Weights of a small mixture-of-experts language model, trained from scratch on English Wikipedia.
Size: 13 layers, width 128, vocabulary 13540, 39.2M parameters.
Training: 478M tokens, 10542 steps.
Below are experts of layer 4 (counted from 0) of a mixture-of-experts language model. Rows are named router (the router's row for the expert), gate (a neuron's input weights, with its number), up (a neuron's input weights, with its number) and show model dimensions 0-127. Each number is 128 + 32 x the weight over its row's rms, rounded and kept within 0 to 255. Numbers have three digits each.
Before each expert's rows: "mostly gets" lists some tokens that are sent to it at least half of the time. This comes from a sample of Wikipedia text that the model never trained on.

# expert 7
mostly gets: " de", "’", " social", " my", " la", " Old"
router:180151127098139173165171123188166197099101145072153160199151155208162124130133130098134135159160092135130114142126097153110086076100151123094173103175109134111175113161137080138141108102202145129161152168072095076093107083156136087131107087163094174138093137133104172140130156125065118155104124134101119120152077054143144111153118105121166130121161127179152174135082093104119143121173
gate0:098059087167100125123145142099132154146063169146092089081149155129173123136079142134081116183131162156103121147159060113067192129130083143093126094098170166138096110150124196123114155115105103098161159094121163084037143175147140108116129166157115073186130094150100092111088111110126183126164131083140162125109126176109121072124116121155103137121090150121183127135158140114173084110173
up0:096119093173062118154096153129136178138062131144144104099147181126156118110069138098093190117104109160135124111173084106126170152163145126140124126137178159114138092112115130122096169125159096155157115132151157089060150141181113130088156124131115110190080195127156092134057136139116097109117140105134093124100140102107140039127135067168103119154115103085166148089181143067104041134156
gate1:163168142134146046095095174123187078075139131187139181112109124143125183169115161158114155186127119088118078161174201164098100082125112103133076110113167172112102122119106200107130122075179130077108112115111143110157104150052157086151137165120171124103080149110155122128112098168114140111197110141150115106176108104098081119158166111109102129097149102147167094147163126113164145131126
up1:084100088123140168115178102134064135150167102058119049181102138110198154105143087112115114072148134153177153119130081107115146191124160104153163113162071142107105105114135131112144128201096117174115156162145090152088123100164099143103085146119119128142136142100096141132174133161080111163072089080096172123045115151103154132099138114102152171176094111115122115140145142162078174090098
gate2:083158133139138033118085170127107145118112140176098141126140070137061116151149121164108140144133088126130079176114153146164124092141094115140122087096150190138144170094154135137146151187121123168108130143138082083140143187175113119083107117103140137138150089095131154130147090123193119141203155111098118106074126092105091057118163196127076142090106108178202174100143146096158106163127
up2:148106106124125190127155098093171104161146120090169119127130129093202186144101135117153124115106147119099169083164096135098111175120161157082146141156137085094111095151089141089112115100100115102120133121122195175125132102080146164150104185150125116135106165139131127111106164104044152133065109148142155170140113103120153181135067094135167138182170121085027092167117096140067129065116
gate3:145178054149097159122083123080093087143074079161169058148145109060123113151144091123100154162109157138124117101117160103102148155101109120125109160172222119121134125156161146155085153099110088159083126077117121136072158076151131153124108161104129141117118126119168124135168101161195167144106117098154158157131104110082104181132156192146097112132139132083109177040141155120153108087161
up3:100125106129092145121164108112113166135067066155179103099132088123133104136098093112106111165110178087099123114108160106108143157125121180149084196094153124122126072176131111138080133133132093148122127103061083139112191101128101144112082148092105138107132131108194160195160077098189130189100121144128163165107085038092100113128190152165116133143123115118120186066131135152102143089156
gate4:165139126178141069118074081083120133123148152136090123100148122139105182118095120093165081165130108103094138176165137154087138116247137112082121075113166111101107185166111111149119136148132111126094191153125138148157160148112115123110147063083151197117184146096121147174188112133108146138110079173115160144119116165178101130109123164114121186131106179127129107147099121119142214137173
up4:132135147148102089102106129108096158110118104084087126143136184118161127108114114147168077151126064116094115176136189106102184148164128104064132093135177162108124183140112135146183154124145138135121180157147149137151141068124050116097153086085155158120104064106170159125195087164079176139133117159144135158139113140066148121104115076105045090185093149113069100130116118127118160148162
gate5:137184108132081124063110100115120152138098126104093115220145111124095165142140140114168142121155136122175103153129121119143121091182118089122126109139114139157164208087110171160132147104146082154121090142166137135081100192121094168084125110087139088089111163135127175195089144135162106130150168124203169163099067173132171129099097156171160112143084124091070124140117141117104132217144
up5:171116159144151103119172123201116066143102124107122073048160148127092084073156122160152131165173178119165127131122063143171164157188119093198124136159152145095146113174125167194160137136138142132114105128116112105133127090101165154105123103130119141099156172094101083145133113089091070171128117113159124107142124044150116087102140078144128150131067171134164123068094117178092104153116
gate6:087093119124149100163086089089111126143155080093105149078178128106169131163127117147096134133136123122094094140199122132126044117155136133131160163101135144084121155125166143059129206060138134157131132080158179193102126163193050137042139131131111143103112099102106110131142142161101112128108176175101168115153137160074130183181122162119139137151159130153170148094167106138102109152104
up6:114108106103122097157091117067138102149115091086087144138116104138117113162097117100128145138142095131095081134143127203093045153171157140130146137129109147085166112119178187026132228062186127127138140086153171136097175185160060105101112131107110137124110094082138116156107105147114129142131151155103137139143142154090131162178095120121101139171192137152114170089144147090103146162114
gate7:146201158124163143077080105097125092111104170131129104118110049096140124152117046051111110142123153153113153140188112134137102127160099190112145123095145093133128186147135141093122165101126080175064180155140131184098173142121094155077065096132143113142096132129167184161104127157142159151133144092162122132170138124090098141081135107085076098107104117177173135138166082148079140136152
up7:113115110105108158130162187117092078133132120162135135099147210130150108086149107123080149125156140142131120181105148074103116149081072098137146104142103182147097109134058125176105144103131151112212121130095115169075097137096092124147152160105118131129153128151084123161137132078179179088137107161090082226108073159168114167126170181133117076116111103076133150144084127099177098143125
gate8:165097141123138159123095129110066160124126141171103110132150137116047148161117142148107151114119149077155118171126082133073140183112064110127146112094129180160134129131150138134140102093070099161140147072178193191150094096154059126134149132110124100181104101170110124095189111123111192137109129102166151173087102123165124185157142188083156144143094094125099083191088101136099136172092
up8:150114146130118158179027144150095181097151149172123149143123146156062125155108172180093147125119127076162077096107094131096137174087052096104144112119086113135093134172176154106100145107069121159094145095148151144109069108176102096157122148111105130158140100168099130091182099135150113149081140091134143160118152123141181146147122163092184133122077111132109120189104131132122130205066
gate9:126135152203157137134145135107126125112158104146153130100078040149079152150110133094162111116116151123133111180115116123113158164092125118144163086106129160176150102074102176181164151079103062125121160108202108127132097111116150139089082167102153100172140162118232121133127103157064144160105124079187121159183120100156100135112116128076127118116074137060117099160138146158126127179167
up9:085123137128147129167115122091143072084212141163156114131081043169090118157101114131144146098079149136128079189138103099162137135093101092191175048095112114185157115085106126167147091083132089109142140132172124105152118070083136122103081122112145183179126167127160125141137120137056115202152110083125136143171138136124123113113099156081134101097102127111130138127172134146162169156170
gate10:123082096139122176088056135096120118144145082185084149111148118121060156141140084187080120121119142101086097070090127069077161148142059132137136144100129142139118201158134151130140097160151071110106154116188189132118142201163165163075115158125112177117123087091084161142104110186156173135195136122106121132112137148106102153149139112112147157122097123099110095119083144065146113146148
up10:051146140116148070139161156175151146110105156111173138088110122149151092099124199066151118039100116179134134157191098168127096129122220152100118147153180098165088089116147117147140149143088174146102126126108106139173148130110069143116122135136137081194152129139165127113126143080133134114170098114124145145129061180152113151078157141109154093113100124175122184160136135155062133170134
gate11:117134086122154050101090132143042070135162139158121108095110166147073115141106148113133139122127152118069148115065166113162161130116091139173132118121092156186160140144092102135189072108180070151155097110186088202104088140162126154107124179117075131084138098096182071155174105165087124120169107128170123132139115101120130128138139116131121128154125100165123068096151151116099146150194
up11:112156160136114170122120083111208151130083111176119090177148105138212161089182125126103137074096132134155129163164133150107118092131090104093086098146183073153102108077163161128094187158090173079083143135088127114134156092085098132086104116169151115119125128161123214124106157099119122105126131128070152130098126171122144152075114150113169144099081181081126185155138155148126120150078
gate12:098105151192155139143129121151070199115180126153089112129166199169141156156133111147136178110101065094132154097139059147152146103104104134082167075070153140152116114122122105108134158065108094097089154067160119127162080179140128049090129197185090083134137081116173096102103104149098125104181115126120124132112127135098119132156169134111126130137131155127154114158086068090129104172120
up12:118088148127115127152161119173115148111146100184132113156125165103105172177166111146174177090069072122163170107134132176124155111144141105111169129147131094107100092080107086105138161058078145133049084133136106188142058147127104098097124207129114113142144110137146157090118149130081114132174172104123097133122116143116126159171095189079117152140089134108060118194135130078134093187154
gate13:131215126101133099107156131139143139179121139182101078102178209117085148105116140142140136102116100106075167134089120130184154104142102153120095117112176176105112159077169163144160160102072114127110159081168136145143083082128182112094097162069135119157124142125142123169162152111101099085115095141183129103100094190062112164148166128123063100116136138113146134154079089117158180136183
up13:104100101114113162111102143120082100106097128089128156183137050151179081141148098127117119148134195087162134088137119128104105167080155100117167129134130119161115150182113071107107163125141164092163092209115136127117129165132085179128173122209191090083165125174140126089087175117163169158117139144106110146135201130144154108108126128137140123133112122140147132101179203151068114132056
gate14:126162103131135069086137221118059113122112145145135065083160154083124083133129109092102163139156139118051170085117106120107120164212092169149125157127147166151091115098109109104150133134075122094103121173158173173156126077157142102113149194180129097107164105164124094089107117124127159117137157094146082132079159140077115165134127175141143197115130117114082104083149118139118123188128
up14:133125164108090144149123179180116128158170146152065092105107108075163141131088153128123137136121083211164156093136140149092124137115170187146154105132183123081171102149135062154157101110084160142093106101124157130126120140113097084107083141136128108140104123170098135110158144152156064166100080117118220146176171142120101133168079114142128055152170129080175123122089134168153164063146
gate15:151181125176118102066124113121138163171114166106068096134149089104159152118133118098112111112194114124114123172130117095152165113154138071075110151129155173199120175171108163160142102134095127161078134149129115184182170133119151130102061131126162180099128124142128112111046081119169079090149121121145156139065126143144081080106124126098158120143092180111113103113131113096108033076134
up15:110080114133150131143140150146126096127134081180181161095128148156079118146092121196136156160050118152115140113161165137113126178104076161200112124144114113083106130102136115081107152095147124074194100122123120085104106112151114125132156143086058087149104182102099098113200165156088158160093171149127123102151140058120177145125120127163079118125157075131097164078132139154146213146112
gate16:093126089157124116106149109129110101131081141102065147129138122202141148060133076092147156134109149135104131151157103130091119093131097142200115103075147101090070083135100154161127107111092137132137141061125135179143096081109119164148160187080156116126157137166153106097147140121193084140192156131181170132127143116121131139147173102080104138140111178093132087136095042068114113187077
up16:077147110123155099118159154175085112150102090107102167176133127194150133095139064116129109112138128154108085127130115133134160084104111187148109106097127126089084110125087171182152101121121159144159170096081135163131088045095170168148183157103128124124164149161110113095128163118205086121170152108193133123130115098093154145094164129067081137144151166100165085127083045113099132175102

# expert 16
mostly gets: "able", " son", "ator", " daughter", "ise", " sister"
router:171177120095120163209154117118191172109141131118090154218089122176136090099084119120125119099131111103163099126144112146124110079150187079191174073185121144104140139146121118115139090109153188136132044138135092127128145120079116068130124126145111161135081133155104135131108135124103105161174098146147053146113115113152186131149143094111191124152153105178112206150151104155115116099116
gate1:132093187105164150134103121155116140163160061141152086171138097183155076090111165086160085134157147129117096029140058130072098154152099158053157110123109146084155180132143144104104127151046122150120158204139127170134144076111132128120080145133116111091175094100164087141109121121155137175087133148170108123092113081146118101159118164123106133174098129142139162164148131134103110075141
up1:148142150097130118126099134101093131105097111109145138122118179165178160139090126147116125110129159201083146139136098137120057081134145112083079086070170174141122120156104154181143084102110104109137044102126134104115119149150129142129145121180105088177132171178086148192137089147138107165161087115079174166135106053069069176119118130114166141117074150121119125181110109077156145186157
gate2:085140140142198124107095123126075114205164091146130096129145131096104134134069091155129110137103108145124111142134161188150154168144110154113117117137200136156144161093163130113151190133071128155128141128198135072113085113125171176140106149122148148128102148103154137085120116060099186104078168148137150165163145118132112138187000118138117128133083182145132143183116100120160155102134
up2:157102114197129136096161100127156148043126137088124164092125187164130097161154158095105179151139131046162132087084104060123109160121186111133127089134104128108084127143085159087099095150142107172110135145122102137139148145119120130143159107127198075121174147134131097118119149204150076138094115135112089106149137092163145078096194099143080109165163091101088101079124196120089148142125
gate3:118121174139081161060154143131102129124116139080167089119132195178123114113152170114131124134153128086089066147155146067175162168096104108146141131123133100118138169092088143149152178156141084143151128148159062175144074142180099155117151140129172144085122173107184135100149103122162116126121186057124160140184088176133149145082075124083129121147183148132114193080110106145139136194116
up3:133115069102171114192135091101142148164137116179065154143108094099103094157126039152111148125096128138151176118095121160097109108143160172155091125130142169181121079197139115135115132108104169126159096134106157068147156127132118093113104154137085108207114084125076123142122159158095136135153086162120108136093195075136083097119196106163100119115083141129105080150145144143128146045174
gate4:110088048177191153144111156155077093135156092101075107062146142093109108103158118151168160101060094100138099116189103135175043184084139116105099107090141107156153134156182128135164150144146119058119146104180143108140156153163176120078103173158122047145121085160119120148177128124147141147133109081100142129146066166151160117118123133125126136170113128093169144146098127106124103105141
up4:154149135130097178144133187102138122098111128177117089055158130103126164129141118157096131147155168127103121096109147138151136072091122087121088229129165137151120081127102048146100096118086119103104103160117151131095155103093087064091092074174130158142121129144110151118181083095131231153133164113138106109080118134113133173136122140147112186155100169142132093112181161057123146093126
gate5:063170084149145110163139158169154127143098136115079150180167099117139145130133110194141099165114135114189100135134080136149143160077094184122077109144164095126129205163102139134169148130128149140087169129131165129136156094137128151141175136162143129200073139130068117133165136168106158151079163044163112108163112170110142068100182161112103157161158135112093118128104144076193169133106
up5:162107168108095136093115116099112149088197138163201114058070152158117070109127119071096127093153133107106172131115187124120119097162146075148172135111124078153136082095148123152087131138104143131180056153167091150098098157139176091129101146069092136100142136111139136104090116095167124098155099162090131164102103087092080168157098132138117086072112178118155133130162161156097055144112
gate6:175155169161124116144089078111127155139178068105203120127122107090134152198069122139155151133145131168130129109125144085121121125138130120139083147163097114147087068142096086147096105075131041124076076092147162107110158130127113080132061166122085109161100134112147116137142040167131150073156132151096123096099118151095086082096116198079109085165100122129153147140120168165138108109107
up6:097054149100136076116150132151094079141109121139070098168136121090169085127131145115180129084127129115128127106144127124166129150156174083129149120151148134110126097096175160116100069183110085108151151182142125161112181077163127127107099082084080127169147139167135076155138149140137164127058082151140150134103162083077156187193160104153190116123187107178147107181141114151126109161069
gate7:158096093169127079146128087162130082158204050133101143146122135123102102134089168125122083153104128123139090142097128169119084123196098175145131081104133061136124116152185128166103145112149176138140135137172105145130168159113107152119119155097045100138087121128156100114116143148147126104144139135072095128066169121101172098139125155117149190187084111114142159185139053147143119087050
up7:159139187074080157137128078127070113115115122091150115120130133165125202102160076129145124174137091143172141081174167120141156146062152081075075135093172131120142078098190090144149134171149135106106123131123150128112096090146149134222081110113144067164137111150130116107124077104125083100137105130125113132099191187172098139180112111092108146152117135067126133158139124155078124185150
gate8:191152105099063173099106093166200072133095084129083095135163147173099106159141104181062091154087162165128150105100176078125176185102076137137102129106115041109102147098146146180152130119171135118144143171122139155120143158121113107090149161100147146095170075124081072149124134116146119193147086141128142118133100072054112160153117128109139142134140138172106104103133129155154111139159
up8:175155109131103164172092071177168069129073114166098138090147160155128094107133087133052087157115153140129114093087115079127126146104120094116140142074102052102102145105138137196114075134145121115114140129132160185117141168083133140066204200155166151104170084115068109132152135146159149215141081106130153131127092083106122130158128117146146116113154148185110124165140124125158115127153
gate9:139123144167123145200161101127181066190122093113151170106125120078087153233148090105168099146104107141145127137092150123138156087143121095160100156127104132197129115133128085154149193198111134159044121155141112164145094121166094120086108139109190145129129123140156171149107105074168183116131166109124113159120185120122144132175108129156126098133082110073094112127134077118140182095135
up9:193140142163118162157101159143200127130125120187128140064156152100077138161114123125113110081202134126082172168158158147128128135125104131150104115220131162158082133104215116092118138072099116136082164099060111077109115088111081119129123114133107142151085107119192126109115110100123175110108182124129073130146132127100119069144183129098123173105141091162184082089128121119147143162116
gate10:090098077130145123154133173124048136134166138070172159094068081154120182093143152137205144125182105145113129164094184107221144123192108117133115155122156147138120154097160126134187111162169104105123114134093089135215080096092089182110123125083094099154146074119127117206153123140157118127152129171126130133114126170135122125164119134114124142137105170069095127123115120180138118100106
up10:101107137124118114161114157143069109090163098070180142134052110157073160096157161111168117147147134108075084128113145124243118142121099136104123108131150155110144150071137153150150092163129121124160129136085050100240121120100097122113113120091094160130119128125109103180150135149123142120148113172160120175113119191156133112152129124145105110151148194065161114122154110192139149075106
gate11:150088178146098119098174117175186095162103133151136100148060108113140135142169129114076078145065153120138176166153109168113117154210110138128117121146151158136174149177118154104157177179123124127135130112142136122126130109132137114136126207122138058164138097188158185105191091142119109135136120089159147176156137116119133056133099101164125098097092143172192168127106042152169127110146
up11:111144126117129127172140153110077194080136123143147080119175114160096135116127160181131151152153128144172119070111114138155162117057138079144128106089120121098098132091084109167085124091124144123090121093078104159130108136104084134168166089143139101154114038083079107203110188082162139151150148141065108107088104190110082213143134129124146158106135120111166060142125155136088135150120
gate12:160125146134094142082165127079112118136101115067122159109196151127132163094140096095210114174117135082044159130138154095103134120134124120095126186093097144143159101152134161122132146148139106090197109099121115150122103129172114193114052167143133164150153118109177124159189137153125114133114179140092140104089141169107117119072134092125152173138110122211121090099134155144060104095202
up12:187150105119112163078115065090083172106155098062107169109172187132172147055095090144145137121070157103098145095154159100158170174128121125101148162135124152064149088126137113116133204093141096176169082095147138105099149130118101163098118166130114172201145102131156118146142154135121179148165111113114112127134145151106149121135154120157113161120133103135082110131099050109158110072204
gate13:096117160143141119131147015105144092098108137137131143123181116129142050129125136102138183118051157111166154133104132154109146144183132137073109183123130099160096145161145166075114126150134098128124135156148180168060111105151122144217088129142141125090169171119142127159177104098137193094131145081119130135146175123109145159112094094089179154127135093160125108059156141073119073113099
up13:149112165134107145103117190082099143172131130096164150126088137150085213064094106142139086153230112147133122118127135116156074111057133107127101092105101150120139151101133088137139110121124173130140106110122158063164159102135134082051186129144130118142125089146121144139100154107105083172115093170179129114115100195135129085125159171161075103130148171081138156155121155194124138136191
gate14:130130123091204187138144146132144123092150159186165126095187132132187102138086087115130088109095102136134147116101143177073155119141172162126113124106144153107140118158139137119148155199129118152118072118170067188121114130111148127098158141100113136131151082167159087094164153116172119144152176160096189177090149198138118143128134101090102147142080117142088170160136152135204157215173
up14:172149154155100113143146119174076121145069119087160118137119117169134126138114140130117141137096130144088134129139132108159117212103142093099120127093124101146149094114160078068102096108131154196150203143184086177111174144131172141151124085175167186150146120138051154122146105090135123102122089116212142135087145091153085117147180128146104141140163143129158065141158066123140167057178
gate15:148098105150171122096117126080097058174118144157089154106136117079100106136150177148094146101100076113112131153163149083164164103183118146127129092124171114204166124132195145134179103191083095120118149135171107108115107199113129167111155139132089076136096108128163180099178176164149160127104111066081142142162084188136128103063140135131156113083096121122125178151146089131153086131161
up15:135139117123160131058101105161122133093127111173122137105135157175122140186107124149085136116099129166118167089182161063087086099160051137186181093112167146113170162146139109185140078060119114115145143154138077134187140142121144125104054120152094135108110130134100154127125160185092168117181168108050137118171149136203142089069112117122162175141102111131140101098127122131089132107103
gate16:063087152098107120083057079131113145116100157107126152135100118122124133146151103100130113114106131115150125090079094121122125121145099110101116117166208122175162106135096097131121099164127089155084163134102108164092121175198168188096144136138075165141097098142165220122145129218091178138174132135129141179109150174128142148077150161131160204138161115142125128176110195153109103146144
up16:186153096162156147166200158109117091137142087133111088130158122119128126122128151163112143108139135146094118151171183131154144139128126165165121150109061133106109163114187175142143164115080155137194085126150161122143113084045080068161109144094174077125120164106111077154108130043177091129060108103147146110142096070130120103159083111139109076089084142146137122089133070127151143117089
gate17:097120091146083118054142153084079047119163160196143130102104072129166131156131164137100178122103126132108161161114136143136124138170086152126103115144093168085103131117124111056141103188124145098076161183147162204190109154121093165096147223083129116117157154107135098109122125147121166195133133123122143082087093126118110133140076189159143105094110107105160158112101142161128135132150
up17:118125159105136180182134104095109170129139110106148165181143188114170107066129088148116142162106111103147177088137064142099156068055080150084106141158135065151153130114120145174099149097168142089164179074100097147094201061142178114159129158149056148140102113123169122140160094134083154116172098128117107159162148104097141117161146108097091131101150155141094101070140112095119135153117

# expert 0
mostly gets: "š", "ang", "у", "if", "eng", "ong"
router:200154154123082185158197098144124185106201155097129159176071162185171145128129094118140081166153078094135142145105134177134113102129163127146190126116080114091154102153164114106131095155195140129136081144104128126123135159107156092120111093146121148165072146167119140093172168074085095135151084140115090144110136075181145138135141088119137143099204072119130163132139116131114154085089
gate0:080147086141139125117108110102142058117113080124116160140134155115117175109142140102114042152162097149106122142180171154145088146180109092166116127176161140108123124116105133135083125183063145098134210188126116184187099133133132113145118142104101159139175117183144089126119149162106144101167144142131151184112082131127129104117187191074101149142145120069180088116195066148138165142148
up0:143123152155157098115163131171102152111115152117184068132048110142096146118135089160121196134076119102141141102072115156131143110135116130052157096039142045134114163146120120136075209116169113186084111141111127161097118117161129104105097135145165095159129109068126128175157125072155074119112108116100090110137155146098137158108098129162131129140181136137068180166063155141129145139140
gate1:064145091110124121068117107122083064148150063129166088148136168144088146116145146135161105145127090102081169123195105069120128167168120134090048149076099114134120136163128089128162083136120116132130139046212081138129129127117139140084132144145124110127178083123205130125140082123091117147111142051150130096146105111127144133116175139096094174092084139082077145150145134109174132159150
up1:134089149163114081098141160059160130118139199126092159141149132155153186139142102151072135106150142121183121130107159160117137112111098100169200103167155138162121095118135160089132155126082158097101120184057169126140101130140116103163135183113123122173093179119103124094074128142168184126088157233119069160085153116098102098110150161143150105172150125165164106105063131148105136116096
gate2:164163206157112109137117126092070142123083078163077066088152168151106131107131105145114105156083112147131126149129123125131121115133121150147117126138078157101112176135118118119161174119082123093139090108229099090138166088142162065072106126121072094114104156129187187086137149124104158120207143109082139181167107158135150091133159161113161165138166125098163131139128187112109097193124
up2:166163084166093114171114136167100096135082147133094109122112100132085091137183136167092122175102135085085095109094133174109114110183119097158154120115100111129103185150120118101185131153120090109130078150192083141111144086132132109112149138148033131118095126238139150141128157084114189145147149109091147166152099162066146131161140133151099173140176149069156121137109095137125074177113
gate3:131114066106088051095086127151129119141120135142062116145147112139135143198139142100052130142132105122141104149123073057142092108148042134112092112071138137126130064141132157175128176107062132093168111106123065114102107130170131088095114114140178040116158126136121118151154120202195182108082156109133124155144156151067142111121104182102133119110119121105140116164126141147117150134123
up3:110099129176146146158129117138163098178147165112231119109108080155103170154118152153168085139191109124121150128121157175123141125117137157076136132091122115086116207168137109143171130139160172137172164164092192111114116090110154210159135128118116135112084180169099179111109093112118139140144172118190100118125121091204108164144128147118085120103145206136171131113146182143140090167145
gate4:070089090086137121101194084173154070089111183106116105100122167127137120077092187116130132106139168135069096122130176127157196123198100162114140127092098092115140148146097166125058152168127096107133089179144129159113129135114097169159099113121162078125147115141101159119117140109084122062189152139156132132093168145112133165124106138130164152128111086128072091083134144140145198199160
up4:055073108101127139105196087184163097139138143074147082119110164120142144113132188087146121100124165153096106149144136121139190141147130153109132111094079083151138160131107129116070173146127136166127044199153125147083104138058126135173143126111160117115153126135094161115081128142105130064164182107140112135063155149099142182166113137105154135118164101107112082110162162150150176206146
gate5:105208069080154113118097114164158175139125117119161152109135137069093165108126114119176130064082174099107108159142155138178124113170097162090138134138145150104164147195144098157146094167128106119150117114153151119147090154124065070226121198106150159179149174133194099123134048138106138127123105105135134092146098127075118099100158154144108162127134124064165133148111132172100110116136
up5:096189077070166116138127134156168192114118103105161147131111148048080146112124137131145132083082154108110081159167148114141098109141092162123138148114162157079185160189144091157144084162190119104202120094151143120139084157125068085205124180118174168174159154134182109100092041138121108130153137138138118116136104108094082117138164120145099131133127147079159139127110122177127120124110
gate6:105125135138141195069082099131056135144149051113092187159148105141129154152147131064110172098141097111097076125143114138112087159139078059089159132144125094166141160109096101151108101153102108115128152178099187126135154160142116073122177117155133140160179138173109140160049121162158145102093119089102057115149172127132073144129170158191146096099118123098120123142141194157148143111112
up6:126137066166095195077121065143093129127167079113104124156135112101145093117138106061125126119138104127095099103107072159084120126097097073127148193130198140145101135143095139172112077149118129109100177099072174134190132109135111050092171135182138169113097149164092138171094119165140166120107104099146090104141118089173051139183178127129145084101123109142100118128167110134163130151135
gate7:091140084144095130127169172085092113152078092126109118100077189158140114153183103158140115118109156084066113090091135129178138182127133134125149070078195115158101128151099131121118103153123119091165190140107079161119133119199149148119088162178173111200166137100148126131110125180147103187128169118164111148136106149108141071122089082133137138087123141078153098119196089096113128179100
up7:130119109119115121158156186123123090148078175179123169101060162177114103155171070151110193171111135088112123102106130158168140166107138133075131103106110110126170113165113081150131093138154146101126189188118086143167148156140133144120097165167104154099136152127155119191174108171164110221100170084101067179108075077142153117147109086097101146154089125141171122128137086127119150139088
gate8:124127075161132151101058087088150142142106107126069033076129120064064140138129166142152114135130099146169110134166067113107132153129073159130087123181156076095117121137175117147150185147134096141152119176164088108166126144158189178103111115157118098114117094052158097128145111204150164129106134133145088112159116134136162139147121131150086181165121187102101122140131115132168129186162
up8:126079148098161096115198177153101073117190154126205200104146122143174093154172089069116158107106120129096131153132146145193151106135134115180181172089093166161111212114080149136146102134085124132160116114140158126094155109116091052168153124086130133131154137163141106104094154087154050126097135145132126091138182120082132120119116120146116109129167050130120119122150161119129130092122
gate9:157099060086090143161090141116079122158089167149074142150153075162079150170133165114119158116165178157154145138092126088103117139106088122120119129137162168129079124126138134160140138187126193171162142161178103128160117062150131121104158151068063112155131122120140119066164137157159083174153147146122178144123145136090122097112157049167080077111096103146149126101158087146156093056131
up9:131113133137108234060104177114111150114136138105089163111089143163155111184113084127132126122171165143140145107131157174151052218132148153119058144181152106193112132092129082125125106144174133144182148151142113158118096126161140103130150085142105126091169117134147098085173132119165206167164155183168132159118167076132137134091121123153084106135088127069152110136092125140139125098149
gate10:077107101159145162111156174166141155195173139103096109063115110086074148139152090132082078115108136110142123099167104153112115107150072095193052153125155136087185165147124125128120182131115093146142174065173157135161153167101130147138116124114103100196094117116192115169075097132167176174121086089105139147140115107047073136155126151143136148146137110093124138115109142130135064129139
up10:108171085129229168114118133181205195127146139121168125133101090067074136140140129161070106146110108075141147131196104123103126110153127106160108160132098137065212141108136122144134157131157158125142129092152134116136128186139146114182115138115154112187116144131175103105071104098132123094140093142118107190191120128033089107124119143188156132113170148130128121117084150139104106139117
gate11:108114061037080096109123122097107116132101125122149110090157121137084156126097096159114144091093079094180074127126093123158119121157128143150119129128095145107108171177134138099129125135143131116097206066141153089146169143063138118103122105138163035103139144074074143168141101135162162162088153097110139167136163194105099115130075128139136143064160157091120100196141158150181109100097
up11:111151102121127100113169115105155119162113118123145122108095148145078132106080059120138170134078135130150113138149065153168088169134203167141081106116065175168159129145107153095142137172167136125132146118111135083144175142108157088091112126163146071094175120137059154154127116122185170158097146087149132155105168212126114138114095104180161147083153130104135121180160123159231134125083
gate12:098168089178111142114085067115178146159139177119083169104154153127146136153157094129125142100127217103081109131072117086162101146169173083165078090113145181186160104132062120128093143171105162161129179155145087113118113193145151174113081137125083114187132166131153140108097087177115108098114137078166182128147130113114111123089162115160107149131079121099110113110187121090119147161139
up12:119176115169088136139123095134178164112130217116108142121135143119159117101122082138128136124090157106127102147109150080169065160162164153144109104139161162155202098141024116145093109184110159118136181181135050108134126167146149138144098091144116124170096177171116163105133087153114103127113137064141169089122156057146137128101153099170154143129076109132123090134184088081146158149135
gate13:109097067177160071079136151138093106139082098183157125088163114121169151131149109166102142153060139134112135135170158082093108095196109137087080126037121128160193120130150143149124142159067107145116084133149175143114143167138116134148164141122197146100167092125141101175141124151172147158128100117089099110108128146117116092098138148121118131078049163125077057150101140117158138072097
up13:204135094125130162170102141142104195102147091158182126099084135101078168119103163162143173148158084164140153184083083132060148175135105128089114144167102140138111098127152071111153085113128140064158166099115129153133162117119122089152161127130142108093180136117139125166046119056194116150214104156131173148124140084133130166153088135132125131103150068115116105079159152146115143137119
gate14:098131113118152084096119190147110085091100155124181089181118111127132166111130058122083152178180135137134139181151095072124103198157101093117133117078157119099171132172158146149127214126123100159136093160111104189110151196160142203115151161176140104119114144113086134119117106108148083143107138086119119154108080109110123157109151153150136104140147101124157029177149076119138102099139
up14:162126123119092105156091084128055061168125112155088164099107158123115147129120092149108136157159158089073092104064131189138144187157127148157135158154123052127066137142160094081124092161115168092142165147142061134123091120163123137151127097102111165103187140161187102140130151144123161151155089143198103122154147163096117112117129113102118144171166124141134168086071213191127126135122
gate15:091106103138131095099116130179138083161091075201088100139156109087174171171171150150126125120100216126138136111127199131133095152108091177170140136118164169100115148183111150088104084117100122139083133110204123169127134161103135080090136184188102121112120119100194122107085110116114130148137121086161188135135105169145106112136122104124114163127143154103076071127146182176156088097165
up15:136154116148121120130098118096162130119169193082167118091082148123106174076105113158126159165132090133141169146142080149109140086143153091056086097082108087131142086113113122184139211119165134128109132202124110109068113095198104136178090136067134134112131158145087136118135082137197157092114160110132075080141135133064154164138127197150099106121102106159152152074127087111131116151110
gate16:159081145137111128133103143112087105133085119098117123073140148145132103113100115098106148090224102105119134106113088164149157213123127134107068156205145179124087149166078126148115150153125161063124111109135095135188095192098146121111122139092149145190130149140184099118186138114090062126119153111104074116103081116093103125161107107161141141161087160126142120119187172204128127173119
up16:123114176114112173133126109155095132113100108082180104112183108168082120129168123072162159170195199131101152120106158144107139121120107127084057148197109117127124111143095153145159168163131184158121119043055079141142118194098118174123150108118112093077155161158106102104164132144122131107138144121115132176125097162126108160123096132142135141109115114164098149203175172159132151203160